config = dict(
    activation='polyrelu',
    moe_layers=[0, 1, 2, 3, 4, 5, 6, 7, 8, 9, 10, 11],
    router_z_loss=0.001,
    optimizer='muon_variant',
    lr=0.00172,
    grad_clip=0.5,
    batch_tokens=65536,
    seq_len=2048,
    train_tokens=517700000,
    steps=7900,
)
Below are experts of layer 8 (counted from 0) of a mixture-of-experts language model. Rows are named router (the router's row for the expert), up (a neuron's input weights, with its number) and show model dimensions 256-319. Each number is 128 + 24 x the weight over its row's rms, rounded and kept within 0 to 255.
Before each expert's rows: "gets" lists some tokens that make up at least twice as much of what it gets as of all text. This comes from a sample of Wikipedia text that the model never trained on. Tokens count by the router's weight.

# expert 12
gets: "s", "==", " people", "es", " life", "ers"
router [ 88 170 112 128 166 117 157 128 151 131 171 155  90 122 145 126 127 125  97 123 146 112 161 148 111 136 168 145 150 157  97 144 135  94 139 135 154  93 116 124 132 146 139 148 110 118 136 133 162 132 112 125 166 126 164 128 118 114 167 146 171 139 147  96]
up0 [106 150 127 130 115 113 145 141 151  98 132 175 162 112 128 142 147 165 154 160 148  85 144 125 137  95 144 124  99 175 115  98 150 117 135 125 136 147 140  93 140 136 153 114 138  92 103 131 172 105 139 152 145 113 104 102 130 126 168 140 135  88 158 139]
up1 [133  48 112 101  96 127 131 133 141 130 122 161 102 105 117 132 125 129  95  72 123 129  92 160 127  94 120 126 128 124 140 119 107 138  96 130 114 157 123 104 129  99 101 120 141  78 140  89 129 118 107 125  95 134 135 169 145 136 105 157 121 102 131  99]
up2 [154 162 157 139 136 150 141 159 109 132 135 136 105 148 108 156  94  78 160 118 128 125 111  95 113 101 121 165 135 171 131 114 109 162 141 113 148 125 150 128 122 144 156 123 129 110 160 137 140 133 106 118 107 133 128 131 137 140 147 109 152  88 146 104]
up3 [124 123 147 153 164 132 138 127 167 148  96  61 135 137 100 107 158 100 147 111 138 134 153 115 138 104 113 116 143 124 135 119 111 158 142 146 142 158  96 171 144 132 129 126 105 126 112  96 141 108 146 142 118 113 180 140 133 146 101 157 117  75 160 140]
up4 [115  99  94 145 167 158 126  91 128 110  81  69 152 134 163 167 171 122 116 144 149  80  94 141 104  95 102 107 134 148 140 127 109 150 153 116 115 126  97 128 139 202 113 133 135 123 101  86 111 170 142 117 100 124 143 144 149 112  91 148 136 148 156 175]
up5 [168 136 115 139 144 115 133 144 124 116  93 145 124 128 149 120 140 182 145 118 128 127 127 184 133 115 108 128 136 166 136 106 100 123  84 101 141 132 154 151 141  87 132 104  93 149 152 143 119 132 165 131 123 107 128 134 129 125 133 133 135 155 172 120]
up6 [ 81 168 109 127 137 145 129 113 117 133  74 158 133  94 186 159 117 139 126 112 116  98 114 137 123 129 105 154 130  82 137 163 151 160 142 115 146 124 120 146 138 168 137 107 167 169 133 124  89 120 128 118 146 104 140 102 129 140 114 189 104 109 101 112]
up7 [161 148 133 128 121 107 190 181 181 131  93 150 123  81 177 135 128 123 117 121 125 117 126 120 116 148 170 142 167 141 118  84 129 123 102 141 125 145  82 133  92 102 138 130 162 105 147 150 124 168  84 139 168 160 106 172 112 111 110 121 117 101  95 145]
up8 [133 180 143 102 121 116 117 103 163  95  60 119 130 153 109 167 143 138  65 119 158 142 111 151 129 133 151 133 105 123 112 127 146  95 127 113 151 114 141 117  89 122 109 139 112  95 126 118 144 123 134 150 126 127 168 151 158 146  92 167 123 143 142 104]
up9 [118 130 127 113 135 113 148 100 107 183 181 131 104 155 104 125 112 119 113 148 100 105  96 156 133 114 143 122 167 109 131 103  93 150 116 129 137 129 107 134  94 143 132 146 122 131 121 147 148 138  93  86 152 115 134  91 173 145 173 114 146 120  85 171]
up10 [118 157 116 164 145 108 145 130 114 132 156  99 140 106 141 105 105 131  63 150 146 113 109 146 160 142 162  87 146 117  91 132  96  99 121 194 151  91 141 119 134 164 102 111 124 164 141 138 105  74 121 154 138 136  97 142 108 126 174 126  98 140 167 123]
up11 [117 130 132  99 132 154 121 102 167 132 118 142  81 149 131 171 165 113 157 125 106 120 109 128 124 134 133 101 147 145 164  95 138 142 112 127 127 132 129 134  74  81 152 153 111 107 140 142  93 116 118 120  90 129 174 141 100  84 116  81 163  96 107 166]
up12 [139 171 182 116 132 144 159 125  97 126 112 126  58 131 136 140 128  74 153  88 172 164 135 111  98 137 173 164 175 122 135 106 162 106 135 123 108 157 121 137 158 141 122 131 158 111 134 115 120 121 118 153 151 119 137 104 141 152  95 102 138 138 122  99]
up13 [161 114 135 122 176 117 131  99 135 156 128 132  79 141 113 163 159 163 136  86 125 139 124 112 152 106 167 114 101 116 101 103 115 178 135 138 169 151 173 130 138 129 120 184 195 156 170 144 141 159 130 138 119 120 145 144 140 169 130 100 121 112 100 113]
up14 [159 122  96 133 114 100 118 120  95 130 128 138 149 165 156 117 112  85 139 116 106 139 113 106 113 108 193 132 120 134 142  73 135 138 140 110 138 111  93 137 163 133 101 144 140 131 125 130 146 115  78 147 138 113 154 162 103 137  91 111  98 143  98 118]
up15 [128 114  97 108 156 125  89  95 142 102 127 133  95 168 126 118 136 125 122 163 146 114 100 117 142  75 139  88  90 171 139 138 143 126  97 136 136 158  98 128  88 105 134 118  96 120  92 117 184 148 126 125 102 161 124 170 158 136 116 108 104 125 143 190]
up16 [126  89 111 138 170 119  96 139  97 150  87 113 112 132 131  90 149 109  98 161 107 128 166 134 116 162 146 117 160 135 144 123 115 118 119 146 149 120 152 145 141  86  95 109  88 132 137 139 160 122 158  93 137 109 138 100 102 140 155 167  96 163 107 150]
up17 [159 119 117 135 146 113  86 147 143 142 179  92 114 127 129 117 138 137 136 117 110 103 144 143 140 169 135 126 112 148 140 125 158  89 144 125 154 142 155 130 120 165 159 105 101 117  92 155 172 140 120 112 131 138 101 128 117  92  92 139 141  89 149 146]
up18 [151 177 134 110 124 108 145 169 130  84 125 121 127  94 109 116 114 124 133 144 147 106 174 146 106 116 129 126 168 139 122 172 153 144 165 126  99 114 113 167 142 132  78  98 148  99 115  56 129 103 115 127 158 157 137 129 134 115 142 121 164 127 116 151]
up19 [109  88 121  98 118 120  90 106 159 148 135 108 110 155 103 138 125 126 125 133 116 163 129 124 137 121 146 114 153  85 116 145 174 151 151 121 151 116 120 151 177 108  92 138 136 139 113 121 129 133 145 125 107 112 122 146 102 113 134 152 119 138 122 132]
up20 [139 134 130 186 107 124 124 117 148 136 201 124 129 149 123 149 169  99 125 119 101 134 125 123 165 120 164 122  76 110 121  81 145 131 125  95 129 107  77 114 134 116 151 108 151 126 125 134 144 129 133 122 158 163 127 170 107  96 156  86 131 148 103 121]
up21 [154 126 124 150 140 140 138 132 140  98 144 152  95 149 141 143 112  94 146 150  96 113 130 147  91 134 151  98 132 158 121 141 139 103 163 172 118 122 128 108 131 118 105  94 108  84 134 113 119 113 124 123 179 142 132 130 114 122 103 149 123 155 142 126]
up22 [131 104 110 100 162 144 105 127  80  80 137 128 144 131  81 115 102 156 149 149  87 123 147  67 148 125 132 153 165 141 136 139 141 157 186 147 159 159  91 157 119 116  98 135  91 111 123 114 151 118 123 157  99 141 139 109  80  87 132 106 136 151  96 143]
up23 [100 158 102 107 123 125 129 114 146 136 143 105 117 124  87 138 103 140 167 124 130 125  90 109  76 135 188 113 160 168 109 102 141 121 159 130 123 111 119 120 142 122 175 113 141 123 139 132  99 140  81 170 132 143 128  99 143 105 128 144 152 155 113 134]
up24 [128 138 157 116 193 124 105  90 139  99 118 107 124 130  97  98 103  97 100 116  94 131 169 113 148 138 124 164 136 150 122 115  91 110 146 153 107  79 135 143 139 176 115 132 143 109 115 156  83 105 170 133 138  88 122 105 131 123 110  67 147 125 139 119]
up25 [138 159 144 135 142 116 137 121 130  92 126 123 152 107 140 137 125 142 133 102 133 120 158 123 175 127 155 159  99 106 147 140  94 137 157 159 155 107 123 103 132 166 130 139 182 180 125 132 139  99 129 123 145 130 113 137 103 148 178 141 146 140 126 121]
up26 [140 127 113 123  89 133 125 120 147 101 139 153 175 124 133  96  99  91 125 118 136 113 131 125  99 171 149 101 124  85 126 102 137  84  80 174 127 103 127 140 113 111 153 134  70 163 118 134 135 125 136 123 143 100 121 124 124 171 150 152 133 135 133 165]
up27 [136 151 153 131 163 146 162 167  91 134 115 148 140 136 127 113 149 143 104 128 148 164 131 110 139 138 136 123 134  78 121 168 108 128 107 181 135 124 107 125 130 127 118 117 130 131 157 153 130 174 140 149 160 139 127 155 119 112 135 131 136 109 101 113]
up28 [ 87 147 156 122 125 134 109 106 122 109 112 137 172 129 125 167 137 178 152 124 147 141 132 184 134 140 152 158 126 104 117 122 164 129 127 119 165 152 142 139 108  64 113 121 173 141  99 100 138 139  95 140  99 135 159 170 162 120 110 122 112 165 115 118]
up29 [107 130 118 143  81  99  73 153  93 160  87 111 148 102 101 132 137 125 100  87 176 122 134  56 107 115 121 133 133 146 139 129 141 129  99 147 175 129  92 123 129 134 131  92 180 173 104 123  97 100 153 130 149 104 147 156  98 112 117 132 101 107  87  94]
up30 [139 116 107 128 153 132 152 164 124 162 154 115 132 122 154 147 163 189 115  71 134 138 129 125 124 105 152 139 141 141 143 106 121 122 127 125  85 109 124 125 152 142 170 142  58  72  79  99 151 105 124 144 154 113 115 156 184 105 143  84 156 148 122 108]
up31 [108 106 110 111 149 100 166 158 100 128 111 152 147  78 164 160 117 114  96 124 181 154 106 165 121  67 129 116  97 120 141 104 168 126 100  87 118 129 131 136 130 138 150 127 186 152 119 117 116 119 112 126  99 109 134 160 108 125 113  89 143 157  89  93]
up32 [118 158 121 111 113 142 134 120 155 143 143 121 135 152 114 152 104 156  98 120  70 130 173 121 121 151 106 145 130 100 125 160 124 158 154 117  94 148 156  96 111 134 138 118 140 113 162 149 156 124 126 132 116 177 162 117 135 118 138 131 142 136 117  67]
up33 [126 116 156 157 196 118 138  98 116 165 154 156 114 155 111 113 171 133  90  69 101 116 148 121 132 126 119 148 165 124 126 144 132 147 112 131  93 118 124 137 123 103 128 176 120 107 154 112  95 111 138 157 118 122 157 119 160 163 122 123 151  98 135 120]
up34 [146 142 163 134 116 106 134 105 113 134 165 123 131 135 148 147 131 157 122 143 131  86 134  93  91 124  79 126 132 135 117 175 166 129 114 103  97 132 124 133 126 104 145 142 159 158 164 159 155 142 150  94  94 128 167 119 145  97 107 137 126 124 156 132]

# expert 17
gets: " and", ",", " or", " &", " also", " but"
router [113 105 114 107 175 108 131 141 141 127 132 158 114 141 116 161 146 111  92 163 117 122 164 153  99 164 150 168 159 135 114 105 162 129 114 111 179 114 103 100 126 128 138  84  93 130 105 125 157 139 178 140 134 139 160 124 142 124 123 124 152 106 119 121]
up0 [106 142 149 128 122 128 116 117 105 159 162 115 182 166 156 119 134 180 150  92 109 116 125 126 139 154  97 145 143  87 167 108 174  80 125 133 146 124 121 136  91 122 113  82 106 149 137 147 131 119 157 184 117 117 141 156 133 133 132 102 162  64 163 172]
up1 [105 132 124  88 100 112 141 106 122 119 114 162 143 127 110 163 127 134  78 146  53 130 143 124 111 141 164 126 100 142 143 156 125 176  93 131 115 133 117 169  98 178 130 141 119 127 131 136 149 122 144 104 135 154 114 128 141 127 147 121 180 111 127 131]
up2 [155 119 143 129 129 136 167 128 163 115 105 146 133 115 159 169 144  91 116 173 121 149 127 107 117 139 151 148 135 135 124 119 116 139 125 131 119 128 189 125 140 113 144  99 158 172 123 118  66 137 115  95 101 104 130 127 131 141 177 132 145  65 123 160]
up3 [114 137 132 126 140 101 128 116 126 108 137  94  82 122  90 113 127 109 146  91 132 179 127 105 161 137  79 135 159 145  96 132 122 150 171 127 114 161 143 151 154 162 134  95 122 143 131 155 176 116  95 138 106 150 156 131 173 123 126 131 154 105 130 150]
up4 [131 125 138 163 144 131 148 128 146 164 157 104 100 160 150 130 142 171 122 129 148 147 191 111 142 111 150 122 109 114 154 114 112 148 122 115 140 149  66 165 142 118  91 115 101 128 128 129 107 162 131 119 132 134 110 134 131 173  87  96 126 131 123  99]
up5 [141 102 129  97 127 115 113 155 119 144 139 151 146 136 122 120 159 153 122 149 147 145 130 114 136 149 126 144 137 127 129 123 122 137 127  88 135 117 105 141 112 151 108  96  67  83 147 135 146 122 159  65 117 135 125 134 157 130 134 150 110 153 101 152]
up6 [140 116 133 150 138 122 149 154 125 100 107 121 130 125 159 128 112 101 119 125 144 148 110 134 104 106  97 134 150 152  89 134 119 174 125 113 117 119 135 145 145 129 113 165  89 180 144 115 165 130 104 156 162 110 149 150 160 162 126  81 129 137 136 122]
up7 [131 112 122 134 143  97 143 126 142 107 114 111 143 142 125 144 106 142  73 127 134 130 137 151 117 168 113 193 157 113  87 144 108 108 105 140 136 102 123 145 146 130 127 131 112 126  82 129 137 129 145 111  77 169 186 160  74 158 102 137  97 167 129 138]
up8 [109  99 161 143 144 148 163 136 135  69 139 108 113 117 119 132  70 143 111 134 109 103 124 114 105 125 106 147 101 103 137 121 171 153  98 161 153 153  90 176 109 169 123 108 114 135 111 121 101 120 121 138 176 151 168  96 139 132 139 166 108  88  90 105]
up9 [113 132 139 159 144 115 160 110 135 108  94 149 106 139 122 110 127 122 114 194 121  80 173 143 128 137 146 156 138 127 115 117 119 183  78 134 163 148 159 132 111 111 122 148 130 147 143 130 137  79 177 154 153 112 129 150 117 107 158 147 133 137 114 161]
up10 [133 140 147 121 120 137 111 116 108 134 108 161 137 131 120 108 186 111 124 107 104  98 106 152 109 134 134 108 136 109 151 117 109 145  89 144 126 150 159 126 103 123 131 135 159 126 132 154 166 112 179 151  77  87 161 137 138 117 149 160 117 135 125 114]
up11 [147 133 147 133 124 127 105  74 114  95 150 190 119 186 124  78 171 124 125 114 116  83 113 137 160 161 124 108 102 130 155 144 131 115 115  77 143 175 154 106 198 136 112  98 135 123 144 142 141 115 160 142 147 132 116 131 139  87 110 128 114 106 115 121]
up12 [159 111  72 128 131  99 145 106 120 137  96 153 164 150 152 126 106 109 132  95 112 172 160 104 161  99 122 118 109 129 124 125 123 153 150 144 128 129 122 112 131 140 113 102 127 126 120 122 121  95 152 130 104 132 137 117 145 178 153 140 118 148 171 177]
up13 [110  61 148 161 178 124 158 150 177 111 176 102 127 128 190 132 118 143 180  99 121 112 127 155 159 139 118 130 160 150 152 120 111 147 115 152 128 139  64 141 142 150 142 118 133 130 137 185 132 127 121 148 143 148 155 119 114 149 174 146 149 131 111 149]
up14 [104 110 107 156 171 177 137 137 144 128 112 142 141 109 107 141  86  83 114  98 107 128  96  80 124  97 102 153 137 114 121 103 167 139 167 156 132 134 112 101 130 102 129 121 150 126  98 114 125 115  99  91 105 140 133 102 142 143 117 109  98 120 139 115]
up15 [ 89 100 107 121 158 152 124 180 160  97 136 120 147 143  99 145 116 149 126 104 114 118 116 115 129 139 147  99  82 148 116 126  87  91 149 143 137 125  94 102  92 143 160 151 109 100 120 107 105 111 142 142 133 135 162 149 132 133 118 142 113 156 114  92]
up16 [ 67 106 138 114 127 163 113 106 116 148 145 149 124 128  96 125 168  84 100 112 146 119 126 174 101 140 130 105 139  71 156 129 136 112 107  88 141 188 116 116 144 102 143 110 119 144 122 113 130 127 146 154 116 130 127 107 146 135 118 121 168 141 122 150]
up17 [133 156 133 119 110 111  99 141 109 118 151 167 124 174 130  94 133 133  76 108 121 129 120 122 134 120 145 163 120 125 118 178  89 159 143 115 133 170 194 139 165 114 158 131  75 107 164 160  84 115 122 101 132 139 143  65 114 153 143 131 140 160 127 104]
up18 [111 138 136 156 138 116 184 129 114  85  96 149 124 128 117 110 139  94 118 140  88  96 159 120 131 128 156 113 139 138 122 138 135 182 149 154 127 102 163 158 138 114 109  78 125  90 120  95 129  92 156  93 137  86 103 131 135 157 165 123 110 120 110 133]
up19 [152 103 126  93 110 128 142 154 126  83  85 131 107 148 107 164 118 127 103 137 104 109 123 138  87 117 141 114 126 116 116 108 154 145 143 108 173 104  94 148 109 130 113 104 126 117 109 140 187  95 150 148 139 104 149 167 195 193 131  74 161 131 120 112]
up20 [147  84 119 129 118 120 102 147 150 145 142 116 153  98 130 193 151 136  97 174 120 139 109 122 115 100 150 182 128 113 118 142 110 125 130  71 124 165 149 103 114 114 149 162 177 106 132 128 119  93 103  90 111  94 124 118 112 114 124  78 128 146 110 127]
up21 [125 158 139 192 148  79 108 149 171 126 118 103 145 122 154 136 125 150 149 110 133 140 117 131 140 128 103 162  86 160 132 136 142 125 132 122 137 151 110 136 144 105 155 167 119  97 138 109 147 115 125 172 103 129 137 132  87 114 116 172 143 101 104 114]
up22 [139 105 123 125 162 129 113 114 140 101  95 135  84 127 159 113 147 138 104 144  90 106 122 113 114 139 156 151 114 124 124 128 125 134 151 124 144 128 123 130 126  99 132  95 134 149 148 109 162 170 141 139 102 150 111 121 105 122 167 137 145 127 102 120]
up23 [114 142 139  74 109 159 141  79  95  97 123 145  98 131 136 129 118 105 137 128 122 115 118 117 122 132 142  83 136 102 175 109 127 135 134 132 144 115 103 143 135  97 197 146 141 146 115 151 127  97 163 156 104 121  87 121 160 119 109 101 117 126 137 169]
up24 [ 79 134  94 119 152  94 133 149 120  86 151 159 165 138 133 132 124 145 119 146 168 184 113 128 122 105  89 105 113 126 130 114 155 104 123 118 137 126  99 109 143 112 127 129 136 114 118 135  99 136 103 135 149 148 153  93 147 140 139 142 156 126 139 144]
up25 [125 125 131 128 122 157 130 126 157 145 147 155 172 118 109 130 128 137 134 119  96 107  98 107 130 154 136 113 152 121 147 105 101 155 120 145 103 121 122 110 122 147 130 105  88 110 148 146 132 132 105 116 160 167 123  99 122 157 131 132 125 146 134 112]
up26 [149 126 161 133 138 110 111 120 117 172 140 161 131 105 114 133 118 145  98  97 134 162 137 113 134  88 143 149 112 130 151 117 115 108 137 107 159 121  96  83 122 134 118 159 142 161 146 159 122 140 102 151  92  88 163 122 107 143 107 170 125 128 136 118]
up27 [126 109 134 130 105 131 111 123 182 130 115 144 170  92 160 138 138 100 154  97  98 139 139 136 139  90 132 126 133 123 137 137 129 151 140 190 130  96 126  97 122 132 121 145 103 104 129 120  92 130 149 149 164 117 129  95 148 100 133 111 109 130 144 108]
up28 [162 155 157 139 142 166 129 139 174 114 132  87 110 144 114  96 157 178  99 124 125 169 113 169 138 178 147 194 115 154  68 157 116 113 145 109 116 157 100 133 113 150 150  95 111 114 130 137 108 151 131 144 139 157 149 114 164 157 127 113 154 142  81 109]
up29 [119  79 149  91 148 129 107 130 160 107 112 178 126 150 128 154 108 118 142 103 125 151 119 140 111 136 128 126 139 140  81 133 164 107 149  93 119 108 134 105 130 179 128 136 172 167 158  94 112 141 139 102 136 115 191  86 122 106  76 124 132 138 111 120]
up30 [171 104 144 109 127 139 120 116  84 108 111 122 129  90  89  84 130 160  90 142 130 167 139 154 108 149 122 126 152 134  85 151 109 121 162 102 116 100 111 127 154 143 114 103  80 132 134 139 160 178 129 163 143 119 144 121 124 129 108 109 117 136 118 110]
up31 [141 116 138 117 146 160 141 116  91 132 146 128 149 143 144 146 131 141 120  84  87 117 124 134 150 141 120 134 168 151 104  84 123 114 157 125 108 137 112 144 101 154 132 101 169  85 145 134 172 157 108 109 115 147 156 159  97 143 136 112 121  78 189  80]
up32 [125 104 123 124 114 139 100 103 106 103 125 130 136 113 113 161 114  91 129 134  98 169 176 101 121  82 132 121 126  95 155 144 163 132 149 122 125 165 100 118 117  76 120 146  79 136  81 121 167 133 168 125 159 186 150 108 176 181 142 133 129 135  99 174]
up33 [101 103 127 142 119 147 163 117 147 123 111  81 128  95 120 111 155 151 152 121 146 143 103 151 110 170  92 168 146 147 150 137 156 186 118 158 153 128 137 108 120  89 124 106 125 132 101 113  97 128 157  92 160 137 139 100 113 131 109 153 138 127 129  95]
up34 [131 111 163 107 114  97 135 197 116 117 159 168 124 121 122 129 138 130  91 124  71 143 152 114 134 136 114  88  85 134 182 135 154 121 112  82 106 116 147 137 146 117 115 107 184 156  97 120 124 149 120  70 171 150 134 144 142 160 137  89 135 191 113  79]

# expert 5
gets: " |", " 1", " 2", " 3", " 4", " 0"
router [110 122 134 130 103 104 120 113 150 118 142 156 105 176 146  90 156 118  95 150 146  88 125 144 104 137 175 153 146 132 100 179 149 123 112 129 149 152 126 102 127 135 142 137 114 100 120 138 134 171 148  98  93 123 148 101 117  90 148 129 136  89 146 107]
up0 [ 86 107 161 135 120 127 122 110 105 107 116 160 141 196 126 127 127 124 115 153 119  75 136 165  69 119 154 142 107 110 117 166 124  80 175 120 150 135 106 128 144 106 118 133 140 100 127 174 131  85 149 115 151 175 118 123 157 101 122 139 148 135 127 141]
up1 [118 176 151 127 111 145 110 101  69 145 139 137 104 123 148 139 146 169 149  85 112 107 124 155 147 128  93 112 124 115 132 108 129 118  82 142 130 137 103 168 114 103 120 115 159 146 133 154 133 158 171 114 115 135 162 160 156 108  74 107 126 102 124 102]
up2 [159 136 145 134 121 165 130 206 130 145 168 125 132 176 121 151 114 147 136  91 120 119 134 159 113 122 127 120 142 103  81 129  92 145 117 129  89 168 192 116 113 172 123 146 150 106 124 154 148 148  96 139 122 140 158 113 105 134 148 115 101 110 189 150]
up3 [ 97 142 151 123 138 156 134 163 126 135 142 123  78 123 151 138 119  97 142 157 158  98 116 153 138 106 143 140 161 167 153 117 104 106 105 115 125 163 144 117 108 152 111 159 119 129  86  61 144 105 136 132 121 116 137 163  85 100 108 111 128 169 113  74]
up4 [109 101 155 140 127 137 149 118 128 120 121 109 121 141 127 132 139 132  86 178 121 159 130 125 125 160  83 127 135  76 136 114 109 123 131 132 145  83 116 105 159  99 148 152  96 115  95 165 135 126 149 118 122 127 172  90  74 107 107 143 162 138 133  80]
up5 [107  82  93 126  83 112 120  64 108 105  83 124  92 144 127 127 133 102 139 113 141 163  94 133 114 158 128 128 123 101 100 145 127 137 121 151 165 147 142  96 104 131 159 149 158 112 178 127 148 138 151  74 104 117 132 136 159 120 112  94 113  87 154 136]
up6 [128 125 156 138  83 123 118 169 122 136 118 144 156 132 133 132 150 134  96 109 128  98 128 173 151 153 137 126 122  94 133 125 121 100  93 146 114 129 119 167 123 139 159 114 174 157 112 122 110 163 129 128 103 133 150 127 119 147  99 138 148 114 154  93]
up7 [130 113 114 124 134 126 136 130 141 113 175 155 128 141 124 153 105 143  75 128 127 139 135 160 170 127 182 159 111  97 141 104 131 150  95 111 126 130 120 128 122  64 134 149 108 137 125 126 116 126 132 108 116 130 139 156 167 109 134 142 110  93 133 123]
up8 [156 155 156 110 146 147 161 117 158 144 132 115 151 104 150  49 118 140  98  95 157 122 115 134 145 118 132 127 142 170 119 124 133 165 100 166 162 150 132 148  98 142 122 111 153 117  75 135 147 111 117 107 122 132 164 116 132 122 111 155 149  89 105 138]
up9 [146  55 100 153 123 113 151  88 146 120 132 119 101 121 147 121 172 108 110 169 138  80 133  80 140 118  95 114 160 118 145 186 155 144 154 116 150 156  88 160 155 144 138 183  77 116 154  88 106 130 117 147 129 109 147 138 129 133 173  92 128 126 149 123]
up10 [136 113  94 127  90 123 132 163 143 104 124  79 152 130 139 120 180 136 115 161 116 119 142 145 152 127 176 149 133 108 138 142  97 161 162 103 153 144 137 105 119 133 149 116  99 147 125 129 117  90 120 133 190 128 152  76 126 137 123 137 113 107 134  72]
up11 [137 102 159 140 139 118  81 101 109 125 158 116 157 101 157 133 143 131 154 116 110 140 111 158 108 141 128 154 150 149 112 123 134 167 141 117 141 106 149  94 109 123 154 118 128  79 114 143 159 109 101  99 126 141 108 153 167 158 127 121 126 132 117 121]
up12 [142 113 112 106 161 107 158 108 147 114 140 136 170 127 111 146 115 164 130 139  97 174 130  95 131 155 140 105 131 150 116 104 147 135 169 119 130 132  87  98 132 165 172 111 125 116 128 161 155 152 109 128 117 143 151 133 114 130 129 119 136 102  76 120]
up13 [118 170 125  94 147 131 148  82 109 159 118 104 141 115 115 125 143  93 108 133  92 147 133 101 112 130 116 145 104 116 116 142 130 105 121  81 140 134  95 145 134 143 140 104 147 194  92 154 130 135 134 126 101 129 133 103 169 149 110 113 105 102 142 154]
up14 [117 135 126 110  94 128 131 136 104 127 116 146 100 171  88 126 102 142 125 121 126 139 105 125 138 123 164 126 101 131 152 147 123 116 147 111 125 105 191  68 151 123 127  86 147  93 109  74 131 128 123 145 132 142 141 130 146 146 131 171 131 173 152 125]
up15 [108 137 106 104 118 134 117 112 134 161 160 153 105 102 130 103 115 153 181 132 113 147  71 119  87 118 131 135 104 170 124 120 170 134 131 103 138 174 112 131 108 102 116 141 123 147 162 113 156 138 131 129 123 136  86 151  86 144 140 107 140 118 142 123]
up16 [113 151 132 126 146  87 120 100 126 144 122 122 125 123 137 102  96 109 110 160 102  92  99 166 141 124  83 158 170 127 126 151 161 109 130 162 137 130 130 103 117 132 113 126  96 138 159 113 153 111 142 168 116 174 158  97 106 172  95 131 131 135 118 115]
up17 [139 161 123 109 118 101 144 165 111 143 148 135 144 159 104 110 110 195 131 132 146 136 129 168 155 142 164 124 177 136 149 141 118 111 115 157 113 108 133 158 124  93 154 114 121 122 120 144 156 145 159  94 129 154  87 116 143 120 136 132 149 148  86 160]
up18 [ 87 170 103 108 131 130 106 100 134 121 134  98 147 121  64 113 174 115 111 128 147 168 128 131 115 148 175 180 135 148 125 155 138 161  98 142 133 163 117 114 143 108 146 112 116 140 168 132 126  98 110  95 121  93 109 124 120  76 119 126 122 139 139 147]
up19 [154 101 116 126 157 158  92 134 121 172 122 156  95 167 116 101 130 133 153 152 119  83 129 121  68 131 157 131 147 155  96 166 155  93 130 137 125 142 124  78 119 122 118 161 142 103 141 127 129 111 119 146 100 115 120 163 126 178 143 119 120 136 138 130]
up20 [126 117 154 153 125 121  85  98  79 129 120 121 164 121 137 122 107 100 104 134 136  67 150  91 108 131 136  93 141 120 145 125 149 122 123 110 136 153 156 166  95 155 153 160 131 107 126 132 134 109 131  94  93 106 149 118 150 132 137 112 118 106 134 132]
up21 [114 117 135 148 116 124 114 153 129 106 121 147  89 115 130  75 152 133 147 156 130 101 161 127 105 120 100 164 128 122 111 165 141 117 125 141 115 159 151 127 118 116 119 168 113 126 125  83 144  83 173 149 139 130 189 132 135 104 127 166 141  95 185 109]
up22 [101 124  92 143 138 102  95 105 147 107  95 128 152 146 125 128 113  95 146 148 109 100 130  65 111 142 111 137 120 145 119 137 111 163  84 126 166 106 141 144 114 118 196 105  86 129 148 110 121 120 152 138  86 106 124 126 134 116 134 119 132 107 104 127]
up23 [106 118 107 118  78  87 128 113 129 140 139  96 119  88 117  97 121  81 136 129 139 120 112 122 159 140  90 139 150 128 104 124 146  89 149 130 125  92  79 133 109 155 178  90 106 125 119 158 100 131 123 147 126 101 116 113 106  79 126 108 131 114 124 136]
up24 [159 163  80  96 137  96  84 140 118 140 134 138 127 148  91  96 113 142  99 131 147 118 144 133  99 101 121 155 114 126 149 128 125 139 150  77 114 153 131 135 114 183  89 117 150 113 112 173 167 137 189 117 136 154 163 122 130 146 128 142 143 119  67 147]
up25 [122 136 108 110 129 155 104 106 124 116 125 143 149 117  93 173 116 134 153 134 115 140 127 112 169 160 133 136 118 177 124 139 103 140 116 163 110 132 120 127 142 150 148 122 123 153 149  81 146 117 151 105 167 108 164  58 127  96 147 114 107 143 123  99]
up26 [167 133 106 120 109 159 123 140 110 127 119 142 107 139 131 143 125 145 143 109 134 131 127  99 127 139 130 142 170 143 111 123 120  92 112 104 115 113 135 111 105 112 120 172 138 106  85  79 157 133  58 115 161 135 163 129 110  96 151 166 113 117 122 102]
up27 [108 122 129 163 130 136 160 144 105 126 147 168  95 117 143 103 145 135 117 138 107 120 110 184 138  97 134  99 106 129  97 158 152 133 117 111 148 115 140 104 109  96  94  77 116  95 142 120  89 143 142  83 123 137 100 133 168 130 147 160 135 119 136 138]
up28 [157 148 149 120 121 154 130 111  84 147 128  99 142 151 136 104 107 175 121 144  83 139 107 141 134 139 132 107 119 119 110 166 171 167 143 139 111 134 141 147 112 140  93 115 155 109  62 125 157 151 129 127 145 141 172 131 143 124 141 196 124 130 132 154]
up29 [121  71 129 137 101 169  82 132 114 123 121 133 145 161 159  91 133 116 124 129  91  90 137 136 120 188 164 164 128 119  85 165 127 117 138 154 127 141 176 105 135 101 140 155 188 114 102 140 146 193  61 141 105 115 191 113 138  97 139 140 120 129 134 123]
up30 [147 130 149 185 120 126 109 114 129 141 132 146 144 139 139 134 110 184 126 128 166 112  82 156 119 168 132 150 106  92 140 150 120 128 118 114 103 118 130 126 146 140  97 133 159 131 104 147 156 169 167 107 136 157 119  93 139 119 134 170 111 102 121 148]
up31 [123 128 162 119  98 128 131 102 153 132 146 111 138 138 154  86 145  93  96  99 154 140 119 141 128 139 105 146  89 118 112 127 123 201 124 112 157 158 147  66  89 115 118 113 132 126 172 154  97 117 155  99 130 163 172  87 151 142 171 126 114 127 147 164]
up32 [117 128 147 150 107 122 148 120 141 131 149 143  82 145 161 104 137 148 158 115  67 167 110 122 146 110 139 119 121 133  90 158  94  77 136 156 105 124 116 157 137 102 112 142 111 127 110 162 181 157 146 136 141 123 162 131 126 112 113 110 115  97 126 151]
up33 [ 95 115 114 130 116 114 140 131 157 144 178 122 120 171 126 128 168 121 117 142  94 106 110 143 107 141 169 123 139 131 140 158 142 142 100 109 128 145 139 138 156 156 112 133 101 126 140 107 140 130 158 117 109 123 152 156  79  58 108 124 124 169 165 103]
up34 [ 87 179 138 118 124 104  80 111 130  92  85 106 144 149 134 121 111 133 107 106 201  97 130 140 169 137 100 144 118 115  89 117 170 124 117 112 117  98 115 152 130  81 119  89 125  91 102 124 161 159 139 156 159 136 120 118 162 120 100 141 153  74 118 144]